config.toml
num_hidden_layers = 13
experts_per_token = 1
d_expert = 448
hidden_act = "tanh_gelu"
router_score = "sigmoid"
scale_expert_input = true
init_std_router = 0.0232
lr_router = 0.000195
norm_eps = 1e-05
tie_word_embeddings = false
beta1 = 0.95
max_steps = 4129
dataset = "wikipedia_en"
Below are experts of layer 2 (counted from 0) of a mixture-of-experts language model. Rows are named router (the router's row for the expert), up (a neuron's input weights, with its number), down (a neuron's output weights, with its number) and show model dimensions 448-511. Each number is 128 + 32 x the weight over its row's rms, rounded and kept within 0 to 255.
Before each expert's rows: "comes after" lists some tokens at least twice as common just before its tokens as in all text; "comes before" lists some tokens at least twice as common just after its tokens as in all text. This comes from a sample of Wikipedia text that the model never trained on. Tokens count by the router's weight.

# expert 7
comes after: ".", " |", ")", "==", " A", " B"
comes before: "\n", "|", "-", " The", " He", " In"
router [116 177 139 150 156 119 116 145 115 115 141 118 117 112 154  93 109 183  77 116  93 148 139 108 103 104 179 117 147 135 106 133 119 159  88 165 173 158 101 100 125 149 144  87 100  96 213 153 143 191  94  90 105 136 100  74 134 148 171  97 150  67 104 103]
up0 [ 86 152 111 138 134  98 150 170 159 105 125 127 147  99  94 128 106 164 170 169 135 128 160 127 160  98 175 113 151 102 155 115 112 205  92 168 162 130  87  54 167 162 119 125 106 156 159  78 142 133 128 146 141 108 115 164 137 155  57  82 123  61 157 130]
down0 [ 97 117  99 137 121 168 124 126 128 129  93 151 118 127 199 139 133 105 102 129 142 181 103 123 140 102 122 179 139 157 126 127 167  94 160 152  74 144  79 152 163 111 130 115 175 154 137 179 132 117 139 139 159 106 120 152  58  72 140  83 114 194 129 136]
up1 [112  96 151 126 133  98 102 126  97  93 143  62 109 145  55 116 143 104 125 143 174 123 131 114 125 149 150 122 111 159  97 131 119 135 131 108 136 151 151 143 133  75  84 121 135 156 103 129 205  80 122  93 202 179  93 155 113 113 147 133 153 134 101  94]
down1 [146 163 111 157  98 118 102 175 137 133 126 118 132 141  76 138 135 148 123 166 108  99 121 175 173 118 134 118  80 140 148 106 214 142  92  89 128 150 123 146 180 163 127 138 167 148 162  91  81 138 133 133 108  77  63 152 153 152  96 176  97 149  97 141]
up2 [130 112 139 116 120 129 127  89  85 167  94 118 134 128 182 132  74 173 114 122 152 155  88 116  73 113 116 126 115 126 161 147  61  86 119 119 144 177  65 168 150 139 141 155 163  64 204 200 147 126 135 218 141 164 152 113  61 136 112 124 107 118 165  61]
down2 [ 89 130 139 126  68 113 111 105 112 121 106 142  83  87 129 141 110  71 163 124 120 192 155 152 206 139 128  76 157 133 180 163  73  72 184 143 133  93  93 166 118  69 125 117 100  82 121  69 154  96 102 164 179 119 170 120 140 129  83 120  82 130 173 161]
up3 [ 82 111 131  99 123 176  92 129 109 174 130 137 127  90 144 132 131 184  86 145 153 165 148 119 134  80  95 112 145 156 102 125 115 160 169 126 118 148 112  64 159  84  97 188 116 117 169 121 177 158 120 103  85 144  45  81 107 110 123 146  76 153 148 150]
down3 [105 121 134 137  84  63 126 114 154 100 144 131 175 128  87 145 163 103 144 119 164 160 145 125 168 132 141 156 113  55 152  41 149 160 158 199 161 110 100 162 102 113 150 136 141 114 123 114 135  81 104 113  99 144 112 103 155  92 130 183 208 121 120 136]
up4 [131 136 118 166 177 156 106 125 119 152 153 120 120  68 158 106  94 142  91  49 116 129 127 110 124 125 164 112 128 101  37 158  45  75 128 132 140 158  90  95 138  99 135 162 116 184 168 118 160  85 172  93 162  96  90 103  99 124 109 100 115 137  74 190]
down4 [110 139 164 176 110 152 198 156  85  66 204 139 122 139 158 104 178  93 107 145 154 117 106 146 167 148  90 150 151 207 132 133 151 118 122 140  94  89  95 159 193 141 125 157 170 120 150 122 161 200 176 104 106 200 132 144 136  89 130 109  54  61  80  68]
up5 [108 105 110  99 126 107 123  74 115 104 175 150 183 102 152  75 151 103 172 157 144 124 110 145 158 150 131 183  91 129 121 126 131  96 181  86 124  99  85 148 214 125 175 169 107 126 122 115 144  92 106 146 150 132 141 107 139 125  71 161 144 204  83  60]
down5 [122 131 138  80 130 117 134 166 121 115 116 157 125 187 116 128 113  74  71 100 127 135 138 135 109  94 125 150 159 160 109 141 102 121 192 158 166 197 147 130 147 169 190 117  81  72 166 112  57  60 159 181  92 198 135 107 136 106 106  79  95 120 170 130]
up6 [ 83 155  76  82 106 131 160  59 162 115 143 137 140  21 116 118 186 115 147 123 149 127 135  61 144 162 160  63 120 111 211 155 127 114 179 146 137 139 140 126 162 124 139 142 135 112 122 103  78 111 173 100 139 137 122  65 128 140 115 106  94 113 193 191]
down6 [ 92 124 133 134 178 126 157  89 108  98  96 207 146  82 108 141 103 154 114 134 131 165 127 147 255  91 179 127 134 112  48  75  95 142 155 110 131 140 110 139  92 136  81 117 184 154 141  95  97 147 138 120  79 155 112 181 165  92 166 163 204 131 124  84]
up7 [104 127 192  95 113 124 129 161  96 105 154 209 107 108  76 133 131 141 167  99 151 178 168 119 112 117 126 142 186 114 102  76  77  90 116 119 133 114  97 145 185  98 193 124 123 129 155 152 197 143 124  87 165 107 126 178 144 102  97 161 145 165  94 114]
down7 [116 179 112 127 190 128 122 168 140 138 172 150 206 118 123 120 106 154 191 135 113 180  63 110 149 151 142 133 125 145 134  80 156 121  90  74 115 143 187  75 126 134 153  96 100 126 100 132 114 121  86 100  81 174 102 119 146 106 125 120 127  48 131 122]
up8 [114  81 153 138 132 125 156 164  90  85 143 128 118 155 109  97 126 135 122 110 193 194 117 146 184 117 145 198 221  81 142 104 112 147 126 141 135 178 121 133 113 155 121  20  88 125 160 109 162 139 158  72 184  82 124 102 136 170 115 166  92 163 164 166]
down8 [146  77  82 125 196 109 168 172 111 147 138 135  80  99 114 110 130  77  96 106 146 169 233 120 138 113 146 161 138 106  74 161 165  91  87 132 165  89 124 220 116 138 163 175 129 144 113  84 103 139 113 110 123 161 149  54 112 146 121 137 140  82 101 161]
up9 [ 77 153 164 134  98 128 126 165 104  68  77 125 104  85  99  98 151  73 164 150 129 194 166 101  73 138 122 136  97  94  88 104 137 171 124 117 138 109 131 104 132 165 128 121 148  99 145 143 100 112 145 143 139 130 132 142  76 152 152 159 116 124  89  67]
down9 [ 74  87 113  57 165 139 116 107 100 151 164  89  75 169  89  92 161  94  92 122 149 124 104 154 129 102 144 120 140 194 109 179 134 155 109  90 154  86  78  93 116 110 154 161 169 134 162  97 111 181 136 136 142  31 110 113 186 109 118 199 100 108 127 111]
up10 [164 136  93 157 133 120 117  87 161 138 134 144 138 131 120  97 156  93 158 128 134 129 118  94 100 181 146 143 137 121 137 124 118 105  98 131 154  61 121 134 198  80 145 182  65 101 177 131 154  72 133 167 131 169 140 177 103 152 162 113  71 119 100 159]
down10 [144 138 179 157  89 173 138 109 123 103 168 162 156  91 162 101 139 136 148 179 160 157 142 185 135 134 129 140  96 108 115 116 141 122 149  92 155 179 103 124  84 137 128 146 144  71 200 121 136  49 115 159  91 126 131  51 170 168  96 149 144 159 127 113]
up11 [144 118 159 145 141  95 136 134 127 156  79  99 146 115 147 134 133 121 127 110 122  99  90 125 158 185 113 144 139 121 120 121 139 153  82 157 114 162  78 102 108 111 101 134 102 162 128 123 159 143 122 146 121 111 176 116  99 137 138 188 135 209 146 146]
down11 [205 142 126 156  37 168 156 121 116  90  54 104 118 151  56 101 132 124  87 162 164  95 145 121 160 125  94 154 126 139 138 105 153 147 137 116  82 106 160 187 108 130 149 126 129 152 146  97 134 109 128 132 171  83 156 146 119 119 128 152 104 161  87  76]

# expert 5
comes after: " the", " a", " was", ",", " to", " and"
comes before: " of", " to", " in", " a", " by", " as"
router [191 132  96 131 147 140 124 151  85 136 127 121 121  95 160 105 109 104 114 122 192  73 131 161 153  94  98 105 172 194 160  89 102 138 111 157  96 105 135 155 123  56 142 156 150 175 191 132 132 132 137  48  77  65 111  72 132  95 128  76 155 185 130 125]
up0 [161 112 139 182 132 141 131 151 120 151  86 103 134 123 178 147 124 158 150  78 132  34  90 176 139 159 195 115 146  62 127  40 107 127 146 131  80 122  90 125 155 165 155  63 121  95 127  99  99 152 179 149  77 177 119 165 150 128 116 108 119 167 190 132]
down0 [ 72 112 106 185  94 139 115 127 116 111 122 120 103 114 175 134 142  85 108 190 139 118 172 135 127  72 111 122  75 225 100 102 151 142  99 137 126 114 110 161  52 180  87 172  99 165 103  90 130 123 140 131  94 139 108  98  68 127 153  92 119  95 164 158]
up1 [148 154  99 194 113 149 149 144 102 173 118 149 129  97 125 181 168 177 140 161 128 173 144  93 110 127  95 164  87 133  92 131 134 163 138  89  95 123 101 121  69  84 169 137 130 121 186 153 120  90 111 147 130 174 158  79 134 201 121 141 117 162 117 115]
down1 [143 196 173 146  92 121  80 116 153  88 166 193  91  67 143 131  76 184 176 106  91 114 155 134 147 105 178 139 176  99 138 154  93 116 157  87 138 116 153 144 119 166 122 131 164 109 213 134 119 155 106 133 183  95 120  96  94 118 101 116 118 117 118  32]
up2 [146 117 136 136 103 102 119 121 111 171 115 122 150  83 130  97  67 108 141  99 168 183 103 105 156 120 175 118  70 197 128 136 120 135 112 138 142 125 119 103 163 120 182 107 117 114 101 120 157 123 110 102  90 141 145 157  87 136  72 132 114 148 106 147]
down2 [141 158 142 154 102 154  85 161  71 168  96 101  98 143 120 178 177 104  98 125 149 143 133 127 155 178  80 100 112 111 114 158 215 112 102  71 108 103 145 156 122 153 106 130 152 110 121 214 152 171 142  91  93  95  95 130 112 148 136 132 149 139 114 102]
up3 [115 129 135 104  99 113 159 121 144 161  94 135 109  71 122 128 108 123  80 132 130 137 115 165 144 101 162 150 137  94 153 127 134 116 135 104 166 133  89 125 122 168 110 112 195  94 130 144 145  81  92 133 103 126 119 137  93 131 110 165 155  99 165  82]
down3 [ 61  61 110 106 134 132  86  62 174 131 166 116 101 106 116 115 119 151 102 119 112 111 157  83  56 118 120  85 118 107 143  89  59 112 204 132  31  55 150 150 102 165 108 194 113 131 112  74 103 117 138 124  73 176 129 130 188 142  95 171 156 149 108 118]
up4 [127 110  56 157 133 142 100  57 111 187 157  78  91 158 144 125  75 123  92 151 165 123 107 127 176 170 122 127 187 158  96 146  85 145 127 154 112 124 145 127 132  95 128 182  56 145 176  76 100 142 101  83 121 122 179  89 142  72 133 175 200 146  88  81]
down4 [ 97  81 161 132 157 162  69 155  59 154 112 136 207 155 133 112 123 149 158 110 135 107 112  82 115 166 120 104 132 103  68 161 145 126 139 139 107 194 148  87 160 142  93 137  49  91 139 154 113 128  86 163 177 180 133 141 142 131 132 198 151  98  77 126]
up5 [116 199 123 115 125 140 145 192 113 132 181 100 108 171 141 137 192 119 118 141 197 132 145 160 165 146 130  82 154 109 167  92  74 124 122 136 173 183 125 148  92 171 162  90 129  95 247 171 110 139  77 172 125 111 159 147  93 113 138 156 154 129 148 167]
down5 [108 163 143 175 131 136 158 164 162 115 159  97 115 133 108  80 156 133 148 157 122 142  90 175 177 117 136 118 106 149 120 155  90 145 187 109 148 109 147 174 162 167 122 143 224 104  92 126 104 133 121  93 156 125  72 108 141 192 100 115 105 129 165 147]
up6 [108  99 129 100 134 169 122 138 134  82 148 154  65 171 145 155 129 158 139 138  59 143 160 102  85  59 153 121 153 126 183  67 136 104 146  95 130  94  97 143 150  85 147 215 171 171  93 156 115 187 146 117 102 130  85 104  98  89 150 157 185 113  96  89]
down6 [120 105 119 125 118 186 119  86 103 158 129 103  84 150  79 141 117 125 183 134 107 141 177 102 162 175  65 133 155 157  83 153 108 165 125 124 137 155 122 110 139 140 148 120 132 137 114 139 101 172 108 124 119  94  95  88 135 154  77 102 124 107 164 158]
up7 [210 128 126 122 170 133  93 137 109 123 174 187 190 149 118 104 185 103 193  98 106 109  77 117  79 127 149  92 169 139 161  92 167 162 140  99 147 172 137  91 135 100 140 122 181 106  78  89 111 144 127 124  90 149 135 109  97 143 114  94 145 159  98 182]
down7 [169 164 133  94 112  69 159 118  95  91 136  99 131 114 132 154 179 205 100 164 130 108 132 122 131 130 131  52 204 141  92 141 105 142  95 133  93  59 181 125 143 145 132 124 133 164 230 151 154  96 129 167 180 117 132 121 142 162 104 141  67  92 188 161]
up8 [177 113 127 124 180  98 172  87  77 132  86 102 153 127 144  86 143 145 137 107 140 122 150 120 178  99 131 108 126 186 127 118  96 140 126 176 205 114 123  84 135 132 143 103 166  83 147 145 137  68 149 152 159  96 202 161 103 143 118  89 119 117 118  58]
down8 [133 129  84 119 132 127 140 110 150 144 111 119 127 122 142 133  92  81 167 121 142 161 154  45 140 150  96 166 126 190 132 112 109  92 130 146 173 137 113 170 138  76 163  79 107 102  45 112 162 125 141 123 204 195 160  92 115 127 132 113 115  84 150 152]
up9 [150 162 106 146 148 156 162 137 142 155 132  99 135 121 123 193 112 153 118 150 153 112 122 136 143 150  64 198 216 113 132  93 142 125 121 121 123 149 157  77 124 130 121 186 165  99 155 149 130  64 121 133 143 117 131 124  87 179 109 135 127 145 132  92]
down9 [ 81 166 154  68 113 151 160 167 150 160 164 173  93 152 161 186 105 136 145 103 130  69 114 132 139 132 121 125 133 152 174 187 116 126 182  96  72 142  94 150 116 145 119 103  80  71 151 163 142  95 147 138  86 117 120 102 124  95 117 162 120 157 132 163]
up10 [151 119 133 141 120  87 157 131 114 135 133 182 145 127 130 155 105 161 198 116 145 158 128 189 185 103 142 106 139 130 139 197  55 193 105 120 181 152 162 139 116 167 133  78 130 130 127  46  83 104 154 108 103 129 156 108 170 113  87 116 153 111 121 191]
down10 [119 110 104 108 162  81 178 204 146 172 130 115 130 115 166 123 107 162 121 138 111 138 159 130 151 131 119 117 127 161 154 112  84 124 146 180 165 179  54 108 137 127 120 180 138  79  77 100 189 132 169  86 114  53 124 154  57 120 136 155 116 118 129 136]
up11 [166 121  91  94 121 163 138  99 105  94  99 142  74  95 146  98 124 180  96 144 166  71 163  86 181  38 119  92 131 159 127  83  87 150  78 104 157 136  48 120 126 144 145 161 107 136 135 187 119 150  55 155 140 135 180 130 159  56 121 109  82 125  36 109]
down11 [106 109 104 165  80 112 146 108 145 119 162 127 126  98 117 142  60 163 144 144 175 146 116 104 102 169 132  85 136 124  78  99 141 116 161 140 114 108 166 108 155 141 137  29 143 125  93 168 119 111 120 103  76  71  84 122 158 101 155  97 131 103 112 100]

# expert 0
comes after: "1", "2", "0", "9", "8", "3"
comes before: "0", " |", "8", "7", "9", "6"
router [126 170 216  77 138 163  84 189  81  67 104 172 169 119 108 112 135 112 124 179 160  99  98 117  85 162 182 119 166 135 170 140 153 107 156 117  72 109 110  78 138  85  81 122 157 106  96 129 120 177 173 117 173 151 143  80 128 133 130 131 129 147 147 123]
up0 [132  71  81 131 118  95 182 124  83 121 125  87 120  68  84 104  99  95 111 128 110  98 148 133 110 129 178 116 192  88 142 128  73 158 108  78 122 115 176 161 109  75 116 194 169 108 154 180 121  51 190 114 165  96 140 168 131 161 137 149 107 147  99 101]
down0 [142  93 119  77 130 138 125 115 156 131  86 164 141 186 149 170 141 128 166  79  99 201  72 110 144 169 101 121  61 127 143 182  86 151 135  39  99 115 142 192 158  92  69 111 130 144 166 153 125 123  80  66 129 150  97 145 120 146 126  98 158 157 115 153]
up1 [140 143 115 116 131  88 134 122  96 114 165  71 107 116 124  85  95  94 123 138 103 128 123 149 155 120 116 157 141 150 128 132 124 143 138 101 116 120  92 159 144 142 126 161 138 156 110 101 155 120 124  51 197 200 164  90 136 179  97 110 155 102 117 119]
down1 [196 123 131 124 129 133 149  61 170 136 118 107 150  92 197 167 141 112 141 133  96 115 155 107 194 159 118 143 136 151 163 138 128 141 200 154 171 175 158 141 145 119 148 146 149 111 132 137 129  73 164 159 139 138 110 150 163 120 129 126 123 157 169  84]
up2 [ 90 169 156 166 181 101 198  90 125 172  53 146 157 150 165 102 135 128 119 137 113 128 126 166 105 180 140 149 141  96  91  81  91 130 158  48 145 137 146 113  95  52  86 127  99  60 107  82 119 138 106 108 139 160 168 176 126 154  98 124  94 161 117 102]
down2 [110 132 182 147 145 115 145 140 104  92  73 120 136  94 126  89 103 166 149  90  64 147 120 136 201 130  99 125 105 136 130 152 145 158 104 135 128  96 176 129 219 109  63  88  68 207  88 150 111 121 160 115 140 114 144  96 190 118 108 121 128 107 128 110]
up3 [105 119 104 104 170 103  89 161 150 186 131 120 117 114 156  89 139  92  71 112 124 113 154 148 115 148 105 113 117 152  68 165  89 182 125 106 113  82 168 159 183  81 130 141 173 160 133 138  80 117 127 145 142 154 109 189 104 140 172 158 125 139 102  68]
down3 [137 117 132 121  96 135 147 153 187 154 119 117 189 110 175 171  95 109 124 161 171  85 193 156 203 158 133 103 128 152 191 139 126 138 109  78 142 158 124 114 154 163 136 169 106 199  90 122  75  78 132 130  89 147 136 103  82 202  50 130 128 102 208 146]
up4 [121 182 121  83 131 107 194 194 153 110 198 135  88 130 141 160 153 166 120 100  93 104 110 115  81 173 176 101 108 112 132 103 122  63  74  96 154 118  87  76 141 128 155 169 134 112 189  72 127 114 176 122  97 180  97 159 129  61  84 158 151 157  74 114]
down4 [132 152 148 100 140 189 118 123 168 142 113 119 151 132 138 125 161 113 156 127 102 106  45 103 110 146 125 136 106 127  52 134 161 141 105 128  97 118 100 135 125 109 115  71 132 160 133 142 134 130 133 141 123 108 161 106 158  92 166 151  77  72  94 143]
up5 [103 103 179 104  97 137  97 144 186  98 147 107 108  97 147 117 171 133  87 172 180 121  85 188 187 154 148 139  63 136  81 162 156  82 165  94 116  99  86 132  83 129 131 165 169 152 137 103 128  74 159 129 135  72 186  83 118 168  94 161 156 147 122  74]
down5 [132  90 124 148 124 155 170 144 153  53 134 111 106 145 111 168  69 150 143  51 165 151 178 143 130 148 171 107 132 187  85  94 127 144  83 113 136 125 146 136 117  82 143 112 107 123 187 135 104 135 168  61 119 103 122 123 138 132  92 103 160 125  47 129]
up6 [134 159 142 160 132 149 108  74 124 192 170  99 120 141 130 121 110 131 193  75 155 176 102 176 162 134 109 123 124 139 178 116  36 125 118 129 173 196 139 115 103 195 159 115 104 141 214 142 166 165 130 102 158  71 152 181 180 138 134  94 132 109 125 114]
down6 [116 125 130  92 115 128 112 113  81 146  98 127  93 129 101 107 165  86 111 119  91  97 186  49  93 113 138 155  95 140 156 115 164 173  85 137 124 156 129 178 112  72 145 161 109 108 152 139 120 144 119 118 123 144 118 118 132 118 100 183 154 140 104 129]
up7 [107  64 110 162 112 125 138 107  83 126 119  66 188 187 150 148 147 119 140 119 203 134 111 200 118  50 164  88 141 114 123  88  60 121 172 184 100 114 156 168 110 133 179 154 119 147 172 150 164 149 115 112 125  94 102 146 147 137  99 205 157 155 123 145]
down7 [124  97 135 159 122 130 171 159 109 184  99 108 168 171 118 135 114 126 142 105  70 188 139 130 161  95 113  86 111 140 178 121 154 164  25  80 176 132  81 153  93 112 132 185 142 106 136 180 143 154 125 154 111  74 158 123  78 134  91 162 123 169 103 169]
up8 [174 120 114 134  97 105 117 122 113 118 169 206  89 141 109 164 143 145 122 143 120 139  61 133 115 140 121 149 133 162 174  95  91  90 153 153 143 159 115 166 121 120 165 112 185 125  95 157 110 118 173 119  60 146 163 145 175 162 164 100 164 116 168 140]
down8 [139 141  86 127 135 101 174 123 132 101  77  94  99 177 135 141  96  86 118 136  78 122 130 148 102 161 118 142 178 145  86 114 122 176 103  81 136  93 110 104 103  46 103  74  98  97 144 119 115 115  86 163 135 168 136 102 177 125 131 130 119  81 140 159]
up9 [123 162 136 105 168 178 104 125 145 159  81 110 121 108 170 215 192 182 140 148 125 160  54  97 171  86 120 133 132 164  99  89 109  97 155 103  84 128 138 106 185 156 173 140 205 142 168 114 125 136 184 108 127  92 134 105 101  79  37 181 142 100 178  91]
down9 [128  58 150 104 125 104 142 103 144  69 156 160 126  78  94 117 158  97 150 117 136 122  82  90 111 118 156  97 140 158 205 137 136 174 164 142 158  42 100 143 105 166 177 126 108 130 140 102  88  77 134 106 152 141 107  92 147 197  85 115 161 197 114 196]
up10 [ 89  64 109  65 171 111 119 130 160 106 148 136 196 171 132  77 182 132  82 180 103  92 144 107 123  81 105  97  99 129 148 145 133 119 153 130 134  87 153 112  97 139 173 187 107 147 127 163 135 114 117 154 120 134 174  91 118 157 139 123 144  81 106  90]
down10 [150 189 154 136 169 116  92 158 193 112  82 141 119 120 119  72 151 117  98 132  97 109 132 143 149 160  77 138 153  96  50 155 114 113  81 115 131 176 143 135 161 115 147 160 143 168  70  94 106 121 166 167  92  86 121  79  48 165 116 186 164 120  65 135]
up11 [105 162  56 173 117 161 117 112 170 199 133 103  86 178 167 124 113 147  82 188 129  55 123 118  97 102 105 153 131 117  89 148 160 120  88  98 162 129 141 115 115  72  99 158 132 139 171 110 157 101 127  94  72 137  78 163  83 171 143 142 157 104 134 113]
down11 [120 187  74  83 193 151 120 136 125 112 120 117 122 147 117 156 152 157 103  98 101 167 119 107 104 132  89 104  90 115 100 125 132 115 108 108  84 125 131 158 123  89 186 151  78 167 147 123 181  83  93 103 163 147 100 161 114 113 135  80 121  86 106 140]

# expert 6
comes after: "\n", " (", "-", " \"", "/", " Born"
comes before: "==", "===", "The", "=", "In", "On"
router [162 156 118  77 157 138 139 166 131  77 101 159 126 127 142 168 108 142  85 168  64 110 167 130 144 120 155  78 150 108 128 130  37 132 133 103 140  89 124 117 175 107  96 152 137 171 153 124  93 170 108 122 121 116 116 104 111 176  80 161  77 170 162  97]
up0 [108  57 176  99  95 162 122 109 131 148 103 160 123 131 129 130 123  99 137 101 178 112 112 112 101 145  71  97 126  85 168 108 125 173 152 191 114 140 106  84 177 158  73 110 101 159 142 118 123 148 110 111  73 167 115 190 117  64  90 127 127 183 112 145]
down0 [146 157 152 115 123 143 126  92 168 120 135  89  91 126 123 103 136 133 109 117 113 163 122 180 114 109 153 118  94 199 108  92 138 138  88  94 123 165  93 140  63 146 196 106 133 160 134 147  81 138 174  88 158  79 119 103  91 137 132 190 166 156 156 173]
up1 [119  79 126 116 162  94 122  91  88 156 143 136 102 121 119 129 202  78 143  61 124 167 103 159 100 156 139  53  65 158 144 108 158 110 125  96 127 150 143 138 167 125  87 186 140 169 118 110 163 144 127 154  92 148 185 141  81 149 135 111 103 138 140 169]
down1 [104 106 126 120  50 123 159 127 133  71 166 148  32 143 122  93  61 121 100 142 117 190 160  46 101 130 116  44 113 117 138 127 133 135 164  73 129 135 114 151 114 144 201 192 154 135  95 138 152 108  68 123 120 100 106  89 127 152 135 132 109 185 161 159]
up2 [119 127  98 138 116 159 107 148 137 123 122 129 133 122 140  39 104 141 148 135 172 147 143 120 136 107 102 106 147 121 110 150  99 138  74  77 168 126 167 146 103 142 181 126  55 129 100 206 146 160 105 158 130 172  76 139 147  70 100 132 176 121 106  77]
down2 [145 179 108 117 115 134  69 116 109 130 130 135 114 131 185 128  95  88 177 164 105 122  85 133  83 180 136 140 161  99 122 155 183 193 131 122 150 173 115 116 135 133 140  67 111 117 134  94 131 130 151 106  81  67 134 163 118 175 105 151 187 129  94 155]
up3 [139 112 123 172 166 150 134 122  97 127 183 158  93 164 139  89 184  92  89 153  49 157 143 172  44  83 162  93 129 194 130 100 124  80 163 112 153 111 143 142  74  96  97 103  51 101 109 170 141 152 163 158 166 119 131  64 174 167 157 141 103  82  81 131]
down3 [147 163 128  76 145 184 106  95  85  96 127 179 133 118 109 111 114  97  70 133 201 161 122 135 152  52 158 105  88 147 193 115 158 159  76 154 147 116  99 174 166  82 108 110 137 140 162 107 116 154 107 125  78 131 185 102 152 136 126 129 125 169 168 168]
up4 [165 124 141  57 136 143 189 141 100  90 161 121 102 153 117 153 184 112  90 154 142 132 132 144 121 123 155 148 155 129 108 134 115 139 152  78 111 115  90 105 208 115 131 153  90 133 110 127 104  74  93  94 179 169  98 111 128 138 203 136 110  73 139 131]
down4 [147 132 177  93 134 137 117 175 120 185 158 144 110  83  80 112 109 163 126 114 117 107 149 100 137 119 118 111 110  84 146 133  90  92 113 114 119  86 107  99 168 186 134 184 124  52 107 116 151 169  59 128 151 131 186 165 108 174 183 105 201 139 115  55]
up5 [183  99 136 108 146 129 116  50  64 118 153 145 147 110 116 105 114 119 149 154 187  85 148 101  88  93 177 145 136 136 109 166 158 103 139 138  79 150  91 121  94 117 154 157  77 143  92 158 170 141 132  97 131  75  71  74 124 109 150 195 177 156 120 148]
down5 [155 151 180  79  48  78 132 114 130 115  77  73  89 107 102 179 153 130 179  93 162 120 103  93 124 171 141 116  91 118 130 100 153 122 150 159 133 139  53 167 115 147 168 168 107  81 138 148 142 171 178 144  95 157 175 116 124 112 149  80 108 131 119 150]
up6 [183 120 107 109 142  91 114 152 130 136  99 164 198 191 115  78 129 132 120 193 204 125  70 204 174 167 115 151 160 141 168 170 160 126 188 106  82 105 110 130 201  78  98 167 145 148 143  85 166 115 149 180 126 122 148 120  98 123 148 148 183 196 201 110]
down6 [145 147 145 126 199  77 172 201 177 123 181  88 160 141 110 135  61 132 140 138 138  73 153 125 120 136  75 111 146 120 138 148 177 147 140 138 121 142 150 101  44 143 180  77 134 176 123 113 110 185 213 105 107 125 146 162 147 117 172 171 107 158 135 146]
up7 [140 108 173 143 131 127  42 150 129 117 122 144  90 136 132  98 184 111 160 193 101 149 109 154 152 121 121 136 101 140  93 105 110 127 122 168  99 130  67 129  93 146 146 147  61 115 109 112 139 120  99  84 117 138 179 160  89 143 121 112 130 152  65 136]
down7 [ 87  78  87 100 154 151 151 165 107 152 146  61  67 134 161 143 155 142 126 175 185 130 161  90 134 139 189  92  92 121 121 118 119 116 163 164 126 222 104 147 113 187 108  98 103 115 128 143 152 127 124  87 185 107  81 109 171 114 123 125 148 143 157  89]
up8 [100 142 117  56  84 113 131 113 141 180 116 124 125 143 133 144  87  90  59 184 176 121 165 158 132  91  76 104 113 150 101 106 160 167 141 153 129 153 138 127 121  91 110 167 140 138 122 114 201 122 123 112 120 158 175  98 115 101 121  67 140 122  72 157]
down8 [112  86 134 217 131 151  65 142 170 149  73 121 111 137 159 131 146  75 129 105 158 142 101  58 100 137 156 108 168 136 112 130  85  82 140 177 133 192 127 145 127  80 101 204 179  68  66 113 147 121 160 144 120 186 148  93 170 115  70  77  95 126 114 124]
up9 [114 125 157 136 148 121  96 196 163 160  66 135 146 149 112 124 155  67 147 114  47 141 152 124  99 145  99 113 121 121  98 157 161 175 122  54 131  97  85 101 210 188 145 137 175 136 126  91  68 156  96 156 100 133 130 127  91  91 144 124 155 157  66  97]
down9 [101 117 117 131 121 178 160 137 114  81 151  73 132 160 123 105 174 148 109  91 129  91 159 231 105 143  95  83 141 118 136 110 121 136 110 125 187 148 111 109 171 161 121 162 165 141 181 161 117  73 130  85 138 156 151 120  84 167 113 167  81 114 142 102]
up10 [186 133 166 123 105  89  81 120  84 160 122 109 178 166 121 132 124 119 122  99  66 205 181 185 141  70 136  63 139  96 181  82  82 124 148 119 180 127  93 160  92 189 127 142 101 190 171 192 152  99 135 120 125 144  69 112 144  85 135  95  73  89 133 101]
down10 [165 134 156 152  86 155  86 140 106 135 138 139 140 131 155 122 143 149  56  97 119  79 153  60  48 117 157 156 143  97 147 135  47 196 103 121 100 103  84  99 148 148 173 155 157 166 103 131 132 104 117 122 160  45 151 160 172 106  80 179 142 122 139 153]
up11 [109 163 157 131 192 124 145  90  82 122 173  73 113 120 161 127 148 149 148 111 121 108 147  87 155  62 160 171  99 100 159 166 162 199  99 173 138 112  97 152  84 199 119 145 211 133 148 148 111 130 147  89 163 123 143 150 147 122 132 150  81 132  47 117]
down11 [178 137 131 144 118 101  94  61 126  63 150 159 163 146 129 129 135  65 109  97 209 108  77 143 159  76  45 136 116 107  76  81  62 146 124 187 118 113 104 115 147  49 118 133 139  73 159 176 153  67 148 178 126 112 145 120 187 122 132  93 121  97 124 137]